From a checkpoint of a small mixture-of-experts model trained on Wikipedia.
Size: 9 layers, width 256, vocabulary 16384, 42.8M parameters.
Experts: 40 experts in each of 8 layers, 128 SwiGLU neurons an expert, 2 picks a token, a softmax router.
Training: a variant of Muon for the experts, 425M tokens, 3243 steps.
Below are experts of layer 5 (counted from 0) of a mixture-of-experts language model. Rows are named router (the router's row for the expert), down (a neuron's output weights, with its number) and show model dimensions 0-255. Each number is 128 + 32 x the weight over its row's rms, rounded and kept within 0 to 255. Numbers have three digits each.
Before each expert's rows: a language model's description of what the expert responds to; "comes before" lists some tokens at least twice as common just after its tokens as in all text. This comes from a sample of Wikipedia text that the model never trained on. Tokens count by the router's weight.

# expert 4
Description: Infinitive to, modals (would, can, will) and past main verbs after subjects, such as took, saw, did, made.
comes before: " the", " a", " be", " not", " an", " have"
router:190110165115119105073071136122100075091108077159176086073173119126086146172126073107105117162073088112134107154134136145108100151099131150184134175122112170112076132133129168154140116164116174112196189112124133157102136114126151078178112093107054126122143143190163141090129171080145123074175162118103150139115127107124205117113143147095123096190152120134159125092090054147125126107126093139142113128142121063148085103146097126055083121151092100184152101144162176124150051101164144092167120101111094083124154188120139125075149166151103135109170135165131143118136071125068123139131093090121146136119104143131132153144069120175129143077146111132144139172086134139082143131124129175103163101163101091171060171076172129150149091120107069184191117150098193135141084100138141
down5:087126139117120132126142117135117135135124089132107098097134123143162168110089173102130104091138177106112232141107124121119120136147174116095089138169152142099159099055101146119094122136156044103150125191114155103094113149110122143125083152107085143123168205152161137094131077177175102151148094167102111115105167138142114125120154150102121151099171137127104127115124164118142150160164116162214158108150163183137137133119134124093118158176109121184170120135138134123148156124101098139145138156117097128154158119126132131122100082255114153197103092120060119154120172129116103112091157165078160101142190122169159120111136074148125126154147147053142054138148151076133088152167089067158096156159134068095138161112167146152140036106156127146191151149099079132063163176191165
down6:126157111097089160132103095075108152135142105131124184153122126071125216139176092097128125051127118093133088124046122114163164112105100122103155126163090116104157167188157087153098133139054108165127132144160157185135130090094153119170125154106179127151140095161120096153053095157121158057096073096113139124148149144120125158157101063154133132149165122161186098152151196116142150039112192130142123149129094162174156127117088094106120069112130086148127141075135105196115168162090080137097112147113126117212128072091125101134144174132100080088112144069134135174140089138144131189129103131134085144170125147153123209170134158091189124134130144105134148103114091052154141124138095125163119153107104109074137113086133097092094106114163141133136100111117137124202122169129149
down7:120158091110096116114098130174139138120081154095191145110105142079128114168181150165102089109119171102151147095126082126151106113125098155121163120156107148136121170150082119108150105170138137181155071143129119126135078098133118131150050145096119162148104176148144110106164104195098057137161109154150133175173126113100143092122077101159160103212133139157116115185135171169145112130174121079109108146166179177167124119163147107098145133095108142125091120153182174075103101118094152188060066119219132092206112127170164157173136191093163145074099091098112102023085092161101102096094108162061119139150122166144103150114208130108107127155130161127127130084141105181120104102132124102106183122107166195131130143106136086140121127097154109147129159142100128101167126139105156
down8:146126079164087082145075141169155118123102158144085109134109149140133119116140174115092157092137117146093133114102160072108125122115082160119190103133111090159132190079134125134145128112120166131065153126148101102127136147100101198105105133092106111144138121176124157144127098199137145073086139154177154107163135049153085146080086190192114154098138185101098147131144158075196123204150107122116083128104119096111143131116081155137106065143140099140087118122105155121145146198167168205119077128056117130108111118146087130127144112118106153133157171071130075179133103093137088153153141143084093070161113113125119128113179088067152141164149160147144092140127137181063102152190112127178116110104091139171091116120100140161145095081093151143112074199137076094058162139089130
down9:117145126132165186052174167101156153152141165123072147104155073087160146176163143132184172154103146125156093171123123162147176129137139191110148170109100147131145084122116138132109139131114102127085202131086127113102094107135133105133093132137136128127124102152150147155124185153160149130096079129173177102170094120163139137158190114140125176168128089079143165139067164053107118136165098161096095159181146123167097181135147147139120136145076149135141146129156143125083135121072153132142119117116101136102120116171166139089114152122043164168102145166161189141138075144167164156089083132118207096141096118201151062115136145165148124146174168113114124125184126119007140144150099153163087101121087090222091133148077130099156142103104111123150107128105088137071101125143082
down10:153126120084181149118107150189139097105139142144135091088076113125104134132174144097093073131108093125173160121141096145098150118096185104137158079126100132124129122134130118127165115104108172159095093165120124112097211138149143169064093091110130177119146108134102106127178122149138082121083140103061120148079128169126169172141116145136105155098068130153164089121176136111120175169149124131172089104158133118184122160075085150092136136145133198125117124112094106190146166142122173094159109187049156107094082145113131121160092161075203142137134125204112155075125085076170142135132101164195173140103102124180131127095163133151141166122103111131103087092116145166176097094078171102074103120106141159076150110186100158114116067044164177122157183154157085157129153121173144
down11:088104116138126136119115139125077162197112118123128124126096181071117125120146158138087115102180196068167194180169067134168154144124097129127195105177108153088139137137168164132122120098060146158060134076166150108169108136113075116082091121129125111149153101137175141117109093147127157128144119133134139169140199117126085140104125073157135148160200116160076059151170164174098158157173121083128141087124142179163086146131103096116120114155161140115153148140144103081100083131135082130094167151160083143149144164086135165110163170119153190106140126123094062132124077133147076161147178187071143157107181113172094081166170216135136143145125153093132123084107087089157143114199070089172119166138092107107135073108103141088131129110116117138129174118133107143119109190134141
down12:173157111099155119131069147118142120145130125146114109089105146093094172118105108109172118097164084082173077103109160102094157116102160150174109101119087174129132142104135050141138110073163207121093145093144134156140171119152145120160169118135156159104118185203180184135094189098121127139123158162150146142125107098160167114123121077160108215089141146105145116147158160089099074124145121164150135123101090169097121161085111105104174135068161145113142098167104085142158159121149163124041091156175149126105147102162109154121147092149154073122178158166083121071109164125165146117088077116141098137178082136131115104180147211078138164130123108161158122149175143180163149150168119144145102117191171090046135139132199097134124097158092092139144126181124130069121079123171136
down13:104154125103156118095171136114144127094160107106077153089168157167112148144045046132159140127069181163108130085117156167154150157124171152190090093067135118123104093120147160153176137187158171133163138120106085158122085123143108096145072078111106140104101156142097177122108054126153160103172067116153102123166135127111111127098140095149169145155101132150108118135150132087126143110115138080084079114110148052158182135141037134089128121168135083173184117173179144121124199114104146117159132118110169155071132126146161124137136053174170122121102132220161050085116175150076101131153101136168114114157144101079137117175118143102113120209096152152115125118126095127159110115094087149138144100160100135146166168091148131110135122117121169093140123158050120172115139087102148
down14:060112116100241131137098122132142103080123086057056114145113141146151105150160160197134161191122176159148098107122069113178057129138132084159115161126101109064193166101129140135120145102101057114116097111122120090123162124120176118132180132125178147165098099049135184156115116171076088144114084156108124112148100125147166154158149146123130067102116132125141131156115135115115097152067164107137093072169137130116122114159170139134141099116217131128184161171112113095141125121183121109113151145089133173209127145117165110102156119097135125187131125108125142120140120068181158146091097113145138066076085132182117142180138126135167121173101120206150123105120096158146132167171115161113048107117183158087137152125127141110119139185143129122128131132158094152095107180094139
down15:121140108045181133104096130074163111113115093188070139144154174119160103104151136146114154158158104100110147102114110126136156160140075115111154173098117168088098125098092146153085086161065132105084189188123139153147065124149172146122130150127155154129113113202145145166148154112112124127080108125153075166108097110131130142151107106173096174102124173143128107084086146113114093101149125050207133136209090103142082108108172135148141094074115120136167152155121183105150091128181127163072125116101188117105089108116121102116117086166148141174119117086129194085104171126119103170159105139161123117149089142120111161195159096160112141169142122092127170094096135084075098101157066144102130141071062137134159156166048172137136139124148166096146074133112144056164076152102103
down16:089143124106142123148115132114140068110046138063129143066098155206150156194186099134150141144087088150170098100097091136106136103165139110171152124136183145156125135100127100131139081077182164056143138120151139127153142103147092085147121133135102113121130175153117120156075107134081106148109212141128053116098078119108114149149200088171176120140067136148147105160110131082131054171103134103086151119088150166145082145117159129109161122114085106120131133115110123146141123114190147090220219053096116197149139129086116074159154097083150095145132133144174113157120121141183157136134108182163145071111111126128140165169138113092127122138078106176172158084135087147208122108122114156132117147104169110126084138130112135106141158128100112108138103103139119092102084141173064

# expert 33
Description: The preposition in, and sometimes of, near or across, introducing places (community in Wichita County, War in Afghanistan).
comes before: " the", " a", " New", " York", " South", " North"
router:131142122105155118133124149134097122058081169140135112092154071162127149108165119112127180144095105148131177096140136131121097113114116109120104186113083099109118092087135088106080113115136105133143153156096105148115178108139137071138126107168133171129163114096099193176106068058134066151111101177178132134147177108094177093133141106154144071120053151116113137139115169087118109081104061126102127064133117083098130060155105125120089127108193146068067105095132118070122113105207076125140163104132155114149142156169136125152158113157192140112179130163142142103167090089117146142090142118114153148157137137137116175090092094086144155047168081105067152176156165141162101115088175100117086132084124181094179079148150098174156194088097151118149120137151180090142146151069146
down2:136108135116130118114127114134071146113074204145082123184088132110145110103134134130120168058193090129119137078105103143164151124140110158129140081133074122148081127105092177159117107129127137055142183105069118113202151136138093123137154121118125069105063139149189160130090135150131136138142107134086143137157116114074216149120124170177106094121107122112126160165135101168171080112119141120170112167118032114138137116176085111116125144169145159122113124090202144153003093105126119076075135142141175190159180143141118086155186157115151105158067140114156114098196096133141183129141104130155082127151126081144147091119078117158151109149123144113149074166148181137180119128100063123062114171107139085129126147082108119157148184120122126112127127155144145166150104168141118
down3:144130192100124134158137161105136091105108075096110070131106109196123193127075094155163126125100102136097109123122143200126146112089170128123128107156179088145154152079130127146130113207160106115153122142108128128133093117163103114144192146108132143141087104107186110093145122072111114150208149141079151162125179076141152098126114084128095102092072139147154121125108156167113163103112122131123166111147122128096120147172150115094172091098134140119116085114153144116164165081119108135158184065151113138106079146133184082139149064159110107129174171255099115116084184141084186137179173077135073155152112116128104068154096088104169085122138104143098108187098095159125167168170084107152119113158140114105168098105147096140170131118181160110104108162151113108175098141098115
down4:091166102137110097097112101098190137078095118136130123104090136075081100089174129108106108140081166144048163139117128122123120128149175121143179092091153131143093097132070093139129097129082161136165151138161188173152076133078141121210184097162152160185106196102130135107154158096145086137114115120115121107159147097180074109179080115153142086132171187066159102066111135096151152152114145117145149105126116109152184170123083132158099115145128151157147106179114143128092105110166120112100131163096140143112132131216164144132089178141099116177134075171096132181128152119135113150190130110090052126110110149127148144130191109111127093086160091085120110123147073148161134073112167094055161185135127067101081120174071129126084071095114117109102155148099134148159100135099169
down5:164158087131076042157135169176128139134144149115184153166089133134068067054143140084131146160174079120126175146151122158112093142143075176103115116120120096154137070119110151121171098126132081116171142180140171138172130120128094112156114113113112116123125104111181150170133086152157189115136170163073156146128183151138167147170145135079160146128190159156136114161145169132116141082108192136145159078122106081144081114140110123090169077047181160107091120165121156174118113139103125093113176081099114076141114181180144115154088127136150150108105078099121144114201197120116162138093082084150110119135122120141105074096126134163080104117146127171156103068078109146179125102196090072103102107134152151197095097165125141125122157087129152119120164142213142127112131143103151
down6:168099138179069110179074120142083121177092122140142146134129161199135131111108167112111145094105148091124129072141142163131109084177119102116194169094143082140145122137109135071159135099102166153123121136124118175144101134179107177141151160133150153092064118061082131064111085111103124102121129128066134061104179110105145090136131071104138114102210145162128100150130120133171136154163139135041094135092177148107115110179062152150194082100106109114151093079143147064120157127149069142090175140089182125154182199080138137188124084088134103082154141056099136112075134109109125133135104063106138132103132126122070092140149133133113186097128176183147153166109094103118138130191178157116146139143125131101149162111142082164135164131120135079144147093146183106117122153121152
down7:107084116161104115100145113155086110094157120151109145162136091098103134125127167139095171112119171142153129153094190105139118118188137099114107138124110092134112088140144104140160062190111119207145115170107119109146180114149138146106114112064176125160160114107153134122136125146115140102083209072116143090109126091096121107085173177131171120138111100148151131135151103146133020149097150150103114141126089175200104159166127129158071118203138127167105120140078084189126134135120163106160165115097105156131138121165096125153148093115149157128113116222113083151168099108079150102076150133046077199119200180185134095114086103131165121060141134116164104067111136079157148132162131076105130158133078160060123146133132132145109106095125165087135092188110136109145131158056108
down8:118120147145103139143137095111115123154102092144113112061159077116145077138136116157114173194189120147137103108148144123115137156143150185129105170107068123144138116132100131121204125158126128142121098097118148165130117103159196126154131127142125176136132127076159128181145136135186057091054116152155187129150133145137228115119141095065132161173156143131161137059139185169102062109149134132105148113123092099085076164131203089163106116124159103127035120143132136132137146138148126124121142129180176091155162013131108166132204093121089136187155156102173106176169152114143093170122115099105184136135119114090161175137145111092153089130153151166114154191162156114114081134092114149116144120182081154135146094173106176137129085111138105147139201156150126138171133127084102
down9:102128082158156130082131124170103157134101109107121156208152109128143153142091100106124175137159049150117118069082078168116119118123098073097131190152144095132097145092117084169127104140106156091138093122107092101123186125089156107094151190185103086124141110085116104167126142135137097131135138134122099151091143128098175133115059097115119127105094134164134068179177130128154130105150118105142133130153139117145085037062108103053079139123163134133055054166166172112078114142123169140137075130182088080154101115167139099097125138139097152142153144155126096082099145078103119187132140126115084164102116149146145158107169163182139094140122124071164096167148155178108183152144195150107117154016096058101180075161133128124138133091135101103145099150149128091155127135152133
down10:095131138140137087130149119143161090189121100144172061102125051063118121116176109183133149201109118161111194108118083112125119116066156200145108156112158119162140111141143098115102153120061170127198169131112119166132174114081123117187064126135111198104128164152112098088102065078117128150156119132160127106137147158110163143071114125108138122129109113108159162111113180152129091151109110108146147126123109125110142090159169115133127090137112125111139129068084137111196101104124091133211143025094157174103109136120143068114121128065146131104110149208143131156147176153140170141116188142085161142180192135112129126160080129131167159176142135146125074134116120102166180111099108123134181153149112175183168138165110105138128123150170132184128138147069124070141094178127082
down11:094129088119137137103095099106120176125123136201138127108164089093148107110115119107093130133110086175124143094123147142154119157122140116112129083099149183119182131146149137118141137083159129192107090129146119158116133097112115155131153120076139147136128126138166169183121146094110139147148114096130119101092139126062107158131125132137160089150110082074113122146215157133112103157130118089142156076106086180107142123119087164154124113121158157161139073150088112156121072210108122111067121108051127105173046080085125077146166094061041116138073113038195112105120139150136146088111144099125195157142091200137111138116128134093114132154145091104126099114165136107159062106136085147129081133105201110055124155144177149079216159104189085080141192142156133114106130130112122
down12:127177152097119110107098100106162094139122135173124086078150137125113215086128129152106139111052129118114101124120158049131188151130106147126121067100127123124156114051107166098083125168168105119125089122147113105128123121122167167172182083083163120139170125170151137128113103139119173205199130150097175157084100135180173105123069095127132152148165140109097136131078131137207139146112145129103111149186126131131126100107114115116081166066077172106162094107128163118122126064132119094093145233124164142100098150104154134071140084152095048153098153109179140130076106171126125121121162088109088205087147077084117163158097118102142097105156130165108145087126138128190094152117131123195095095150092136147098124145145113114145145104100178145080153112185113143094143091079115
down13:130169129135084162137077136138128103149156126128125077116147110104075130127114105155073176106149063121137180164106079111169162170129065123115125117152100108112146128030131152101168120095092173072126120180120163188148086129133141083110110197105120182127067118067123123120136108135153086149161151127111140125121106155123190109163159110148106143100132123078137099155071135155167143127190206126103135165137196127144113166091149139174148075113105140148131121137129117111079169156100143186130142139067091160080101084168124076119120160123149122153129129107151165102104152106152094164158108141117135115183110148144117127105127142130139124165068168147116138148082188162119104133136163135074067130109075114083140151158109158178131069123171105158165155093017103155027113162133178

# expert 35
Description: Line break tokens ending headings, list items, sentences and table rows, especially before section headers and new table lines.
comes before: "-", "|", "\n", "The", "In", "=="
router:152159160127181100163102126136124109096150139125105153065181166154146059129100106070104140127120118125127163052126160066134183098149105168157111127109113141090164143127133139159150099170151165184106070107116153136146120131155163131194087126104127061161140160137077106151097113120140114146137140095048155080170062184220080156141106153105144081177090139098096099089092056111122135133152106162147152203125136138096106118075158079115113141139161158164113127097168090116097094089132129123106167130073136180197117218074102125102172144092109108180120121124143082135125147139180108136084172071131097096108116115127127150131181075124082130150153117163132072154092131103117094123117114105112140083169118152164127139169125149158153131146115128126091148120087202116079092119181121
down3:089116112186126150035078144133087084164125113131083168206189125156096193125127109095138102191099184114188148099094110083126157134089123154145148150090103170105192086107151152041110098124101089117109088106120059106166143106128114108166126100149158152158093121121124122119131199150142176177088105100098124138161157132103139116143140097097118104126095126122132145091074161131131099147092113124137089123162164142058134145141157146134130151111098094157138126119177161170190148170084160153091141178117123180122127169129142113150126125103196136139166102214130151169141058090136153119086155115157130150101080120189130113047156146093206124139099125062127130165183104164153144109132159160094139055150139102133123101106152145200132135115141130145080165106123135135151120088156123
down4:140098137127180095141180092138127142098241147100104103125138086168188163135163108131101140081149132179117129095074101098100114146192110148118143174136136096157127164132141101093119138123189145098167129145105129122121193118167172132184132158052099108156124148102203122219152164114179116137118112108170084144139104100145129152125165150143136115185109146129122136160198099115068106109123097128132124125096156161118131136181092114131071139141115091111097096091184077126124149165170192131172165138123188098096090162117118159170146085091116124119113147096205123141172157100157124123154154128126170184104089176085138117124175217180162085089122155147125154112129092132129136153091119136142116110117183092090135081149102131148083116158161088124153137079074169081089149065108140
down5:116134117111145124174105184149088155143174163195146105177108125147119187138101135096134152192151141126131175189153127169136192157095103100084121180170190188096128117120124140130125137108080126157131115135144133153084144100165107070147102136175113098077142148121147144071132102118099177177120154095144137098180120128132120100124090099144069179163178117127104167114137056109053111102129122140157103095115118081130147139108119122120138181088105148125109112140101106087083172124162146096109114104171130130125153137153136123127126117188175145117142027041136131087124163122098061086121112102106129115112145154121150086115131147110195110169071154090154122140045129111114131060144128181056107128167149138175220149135156143127088072123175137074102107080120138165147122128080081
down6:144099154135102109175148149102142128170143131106089112163195127073092134162146141173143103133115163135144100144187094187125120139174097128152134143141158106162137060105189160096070067127125152147130197158166165085130115140129079103143105170150097177137126116152144155144124109170083133091029103088087109154146193048131088103180161122082093154119130142094163102109121107130124194159119129141167148172178099080114147132142170121194101142124109100181148181164110168154104240151151167143115125129133226105137085153142128137138086131109141144128097163170156123104113110132124142110127164114120170127152127127113109098127126133123208175067163151116165149092108121133074124176109159132108171134181133126164146096116114141072114141073098105124123131127155121096096076164091206
down7:135173101170112125060116126104135094107114095083098152153143069124030084144135081109063187084125090195115181150127154120198160120166124156142078176130121185154115136086167098157088118091134075099158161090121102149173084136161132126136097104165174132102106107165087040135103094136146084096147190130169086051135164079093156171091132127162126151125129131108080135075113121117135124133131174092092134121140165108134132126139136130175118151099066088198111114138156105096125129195146160143122146126114169104093107176109058145158142130116100110141141150091132168118118103207156127152110166051158154147176144143111151104177166105116157129087173163127115150116057154048134149134107145115116109132097144178091128137178146147090125148099121102123138082161134141114147153125157090
down8:136132095140160114158101103106049078161181150095071146140143191129176147127150081180148144117127095091108146152130135117132089159144124138160102145140088187149160085143108154096151071084034137133160116112103114078181100127126111144086107184170118169112116167152163127138148123084192068056086167173146113110138167133137105111114136173139060124201142113168131095176138107149069099147131156123139138118064131155140102141136093106118140160169103145080169080161142188188124127137145187133116131070119093095133117149172135125093194185154128115091105098080150142140088131115140159050199170138097126142160101125144160188092140152108097164131161114117077145094109081115138120172097126147147153173111127139134156125180138114089155106107151173190172150094106132100154164153156078
down9:182209100131119086131171167153158082117117086106100063077153219162093088163182097107114079145114128137073172062156126161088166148108154085134090150137052134132136181170117132128162163126106147143155073099118142139141084092114143098143144130131093081144129131118193128155103164116187140116066155118110112139225120103134094163115114114152129060167143060112122190175109143128111154144140064136159097182132102130192152113109117099142102160161149154117121073133096139135176140132181165147157126179131171125143155168128129115091108101124061135116099134161168156143150142151127112111145128081111079123147159124110115117122157188172178077105152120124120213119123079094160141122120152082165117142149136157094129163086119127095166134100064156139147166095111135139082089065112144
down10:082130156164114130122157127111141156144184123137032145169100131041140086124167139098117080183106088127160096093169144191111092120117097080182156146163125136116123156185132166120168125131130117143116209084163121095160101131064163125126155169147076174172144113145106110108107081153108107122144193136046144148118130099154096092095091065091095136201118123147121156130121076160105116132067113094113100139135109098183089189133153167089087107092080116178170153129114137135194114115117142133097147093113155115126156134133124149097146177155086108163143067107113104109153114169100106169083155123140131088172079179082138105108152115140161088131163157096194134145103111086147156123110096156152105158168097114121110148120103139058101135081149166121169153116129124235165138111139151
down11:106061125102132061139127144163130153190167055143138093102128156137143115030161087177125087085116093100122108134099132130139134061105124110151102138163150112112117168086129125147175101094075116141089146119142177138160110120159198135111164131126119113110136123109089106140120156147192112094125167218157063124114160096124122148138135195149155098111145111131137068171141144158124177135141164063125136157165175115203130122062171088141143134081160155094099128103088143186133092128134148206099128134126157091171133175083134082155146163090114097157106159159053147154118116102102113147136137134126131141093088173140070134108162175113146167138151076094144144162114121117120110103112138136077088156166113167115193088122139153128142155045207096121199164089148134091130119151149120
down12:134127134076153099151186093162104127109104118157157094168191158181125117146126185197115132149154145137070061173137094129116162131135126140206126133083128132183146166130065160157081164119073082109079146121131125118129136060185109083115147135154130127095182135111116110141133114119155160182117176142066174189119171162088110128118121103157110123127147072057091108150175125156122140121070072154119108114138130154159099172157132104117109111058133174137160102164170151115081078132096118068185114132116091050122108168123113142091133130080089113102116118044094083150144117127148102090134139083116143117164146152143042128142107138119125100174135132086153103146168162142088158119135104112139099104050142122174148107179126056130078120142142140057101103156183149147152131101130124
down13:111163108093118138168086147105185163132131147126126090152129153117153130133104132142128146174119159120172097124160076108132121075110124127128129071101123116123142176141158098125084113154152091150161131185116145165103140179131145121204055150137142195123139105148200169094107109117158149103082178119124113177126132109189039126102151113147127130134105202117091105136087143201167099072127186165108108118102136143142103081176148080108134136113091154116141044138143165122186155089128114132185100126156110130160190133155182181098153197109080137090109103188163057073179143123135108160113144123147085173154110123115135077102119137161129142122107107204119085160134135076108150101118117180180135094090113102143118084137095084100167211165143136123065164168115156126136115111137162
down14:170098118133165179210113171143117128077171137165133127131121174119129126128173141156139113172125158083110087137120088123164121156137161153110136109102186106071138117153179168132112097112134105136127098101196138125124160114102160147089087186110141089130096164174137216199181173165100106137166118151061146141152163091147122132106133140091111058154142070109102119149121143133166095152184088078153106132151117091123130134120163123139135150111140112152124070152097126195144118127122100174196086141161180126129070105153195145073081099083063135138155109211174146146119125132118179125153076133124145184193144140167160106192127074083068106166114162077088109140095169137079088140119116137153141090162140128134112138093085147101120164098144127108130143088090151163093129154183163

# expert 12
Description: Prepositions linking nouns or verbs to a following noun phrase, such as of, by, from, against, including, at.
comes before: " the", " a", " his", " her", " their", " this"
router:141183125099159099100128154144125146129059147166082142133156143138162103140124079084108107134061067119148108154133138153115138119124145123116167168114158075101086097067106067151126153134155173119179134146113125115148137123164088101172120106139097140122155102110096151150101188093166123172166120151179118092069170150110143093104126148108095077133061120159194095192069126138158129132106052138112074150109153141153129077135121090097161134116173158119115064167151112115141047125206127132142141132161170062122127138144174072129115147101096066091127083158174177122138109102087076134100147124141147083136116116116157160156112099096167156120175113190103134199141080166071118183084135064139136106167078106111119095130186124148147087156125122199136119132096153054110099135107130
down2:119114159124130088143084037086115092172117148163150085056107087172131093137139130111152089116084119125151169168118143113095057138116182084178137106118177136134140094153140135121123125158143146160131185131112109119110086138144086140142086119123122157164120090127143115149185174167091223143139131173173134083170097119114097136146121107119111129134178009117117185143136090097100131166119118154113129170131131166139126137089129127147220099092120114097193167123163128087154150176141178118125139175104105105079119109105100129147127108137086142120125148146090107136122126096108116105091101081139085218100064097082149106147179166105097117126093143185167127141125123164093149187157113089159187115107141109194102081102181073137168169142142116102121103119127084181074078143151138
down3:115144163080111144166122110127121149067136135160090100144132144154049110104152187146162120122152150123142170147090160158182119124100070094112113123175134144147185100156097136136102109096167107110189057035074189102129122140104165134082193135166123197092087101080145097136124132137125147116128149113119115131124106071148064107114168071095122170171121110111186138064135155165118107132121096166126112100101142163092126153106117129141136123101116162143202154100222118148137095130114124124145159161113161110174175139072127049144136094105134101169131116058112092125079098120098141143128110149098115181124127103129149176148168114109122091203137186133083131113116096101133109147134136160182066140190154132064132123133139118075131130142096146166115118193147116097101113201203125
down4:114096136126125087154146118147117109180116109132114182133083136148152129144145176152123147128207144064162070127141127106084113114163077154132122135098127067126137132112142078157142125120161168136158122117157125119116164082158149107109151133076140086181133161160115142179158114101124140126149066128111095144058139114109146137191123185182171129139084123077083064106147168137136164126179160113179191070108099175146094121091084107094123108102196132045200109215161122145083080147168122154162100138125116180136068159167148064112165152113134121102142120125120094119078151112099147103076135157132206162109104084101099112155088091201074185150119161188091109105097115125117173112143143131067093131156137086101155135201146108097123180105128146115134142135108158115099123128113112
down5:068186158157145099099141160128110125172103135091084166073115061145144163104125150130101151088134076104066121132103119175067117150130111144163132062081117136135154171145152092133133114103140034075134119214113146107116156098090124086126164172112176123107124146123104113136150111110113139149120122104122135116136139097131126081123155139152183155113115115083147104085064210138164135164138098140173179130109134179131135162188105154122141169111150143225123133141169090099131136127147115097211139102120142178140080091158095191141105107130131118088066141169133163070142126101185207156111106118148108158180082125136084145097150102146099107182073071136146126144160115095082127175134155094144079142155106058136163152114102107094153142103135151126128174163114138136072158119197105
down6:087152075215150115098145153144166133152160117111147089198150124170158118091179129104106152135123145107167110140113152110159145113112145113123124116139154128111158184133142088179107124151150073127125155146057164172133098110120116115144101091082147084091108114171127131109127152087104129127148118083152125188175112135103062062161143132072126089146055167081133139096174132196141099094091129143139205146156158159167083112185115167099161146131103106051106134152112078178144158077139180140142143088148109167095177192150065171100118122157137115100136158227165125137139159063123142153102090084120109091115140145153121077102080125125139151129126139107151125139124146075119116162072110122162144128169159117168100129085123138174118113145135157160103122140124069076109182203054139
down7:124155145136159159141141084115114130172139143198098111159100134150096118085128154109162070126118205175141105115132108152155156111161189109122151117130144118101128203143111115145138119152084146110156134131170081120137111076127086092136154155116136148162115102159077104203073103126098156141109073082113151114141118129140105063137111107124200090159178120087144160127145134143164117159160124122110155139118052128111124134136135162046149193136151099127137104128092185125081158116144121108129091154045182122073182080168125145152137130195124104156099183151208167160183152083090050162117126087142146129061088085156146139144175133140123139113105145151107180100172105101102152142158124139182128052165150107176093154119116156149192178141150112124130168196135126173149111182137139
down8:120148144116178136103151187159192107111107129117121133146122159115073174107132097129103062102176132086144186150119170109082101111084154115161099147216138140099116124163119121160066155165135187131074174156173107140156125147124122077099067059114151144214186120178111139131141182091134147073158149094107087095058128131117137193075147185139168138090125141110171176113175140084100123127153072094097149079118117150169099133118106147099087118138127139124095160093118102127131104138155116164103154152134094176090192127111068084133149161180160086099120141248097130057156089153152125146093094135141198154129126100162095102151134113129107151094097117114133137102142133113094131095149124138124087108168104121105181131100137141065103164069150134127124131110071131130094110102126132
down9:117177159192141144117119142129093109094142100130129120069125177152143080190153091091124139124094118131071113157185144134117119115111157155140071171132113143104127119176176166121063135127158150096092156108078147131109106102154188112181160131155124149133100084131086150133150149085075167155106165096148131134108158151147149122120109129096110107139101102118092150100154108085154074115154131173094086079116072090103143065147121173081161107145123078110086185093089141092077107149155067144107143117167094173070092116129082151162159195112115122094154102217084142133120144136130157123218144068103144127065143111150182085110122128167109184108071121094170055108175076128133098114106133119117141107131112179161187127107114115162213189134148123128138109136162171076112162102142130
down10:145142136099179147092138127102171131100109186083129120123066142081106122138133094111126116147124090118162112153147104145137130120091122155162138124169113084125080124127071129143043129175168126105107119126073124153119139125106125096210097152098162130106142078161164120123107134105109144112099079135112115142073125118066117143166139105112200153149124136126133155147117124120089145133106138107098103154167149119139166092158098122097122115208111128124072114156175085146123169128140137134130134165165159117055089170181133098134154140127155109109154175255102100181106090179139084112114106140157083081114091106191091115123125059231107188106122163104139166176222103137108183177112140120132143125104116063132137093139110087110194139160143145174138165100067121156136100116147148
down11:139121083138100163115138126132138068121168167076130170110118175153136092154124047141110085099133104132124179158065104136135102098134081093056176086161138133100073155114171123150080124093133101068116085164062082120108139124139094118112095127151134140111107099162130098127080146138147159125135093100115069185115106178173153143134137148136162181100110145103154142089132130163135103167091090088156169161183112138197064091106098211124132125068070149089100097115152168145119169121122115153178105148169189120147134124054150119120112116103106108065087166133136160126148113112191121110139110171083117137109082184149092138156115059106148141131145169077142143110137139076095109120186146097140159163078137127154199151175115096053136147158165157166138108141093123113075071141148125
down12:129149183165202090155125191140118139144126118137199162073074172113097155115126097151133165104178137164151141138136087168128163153129157123102122132138092118084111138136142147137149090178084108152107130109125102094176167108106090111069099154091111159179108112143173151098130116095105099100116169086147146172136119052218159061103101111155135120104119136111174132162127066115121069056127083152154126139175107149152123168168119100150173191120174129145095114109149126077125121135148123093167187074131114137130174144170094134107154089133134160107125085213130125125174113164105150146084098122143135136099162124143132085094109147171061126098111102189076144116107098119134144175167114058179140192107195150121138123077090086136079143175148118164174118149067154132110160117080157
down13:091120150126141104203110137095068130085075115126135136119154088088065116133064140192125149099140119168139140086118117103125149118152171105079117120096159136136126153143156111110109155145133122074059108132085159118097128136099237112157124146127204117108137097112148073124084099084155169126116166140116128071152088118173106111155187065110127095186111114154168148117117078111145128087106156156153152089068125122079119066124053054126193152121115080169116140080150132170136124123164134105173148113138111120221128066161093116170083144163148108112104121004112180190114081143102151105126119117131123105123132188126094163137095114113160139116135097103139136176145122119181096157090109124137117117092156165132123162152125061122160110112125157077115134102096147142154101156111137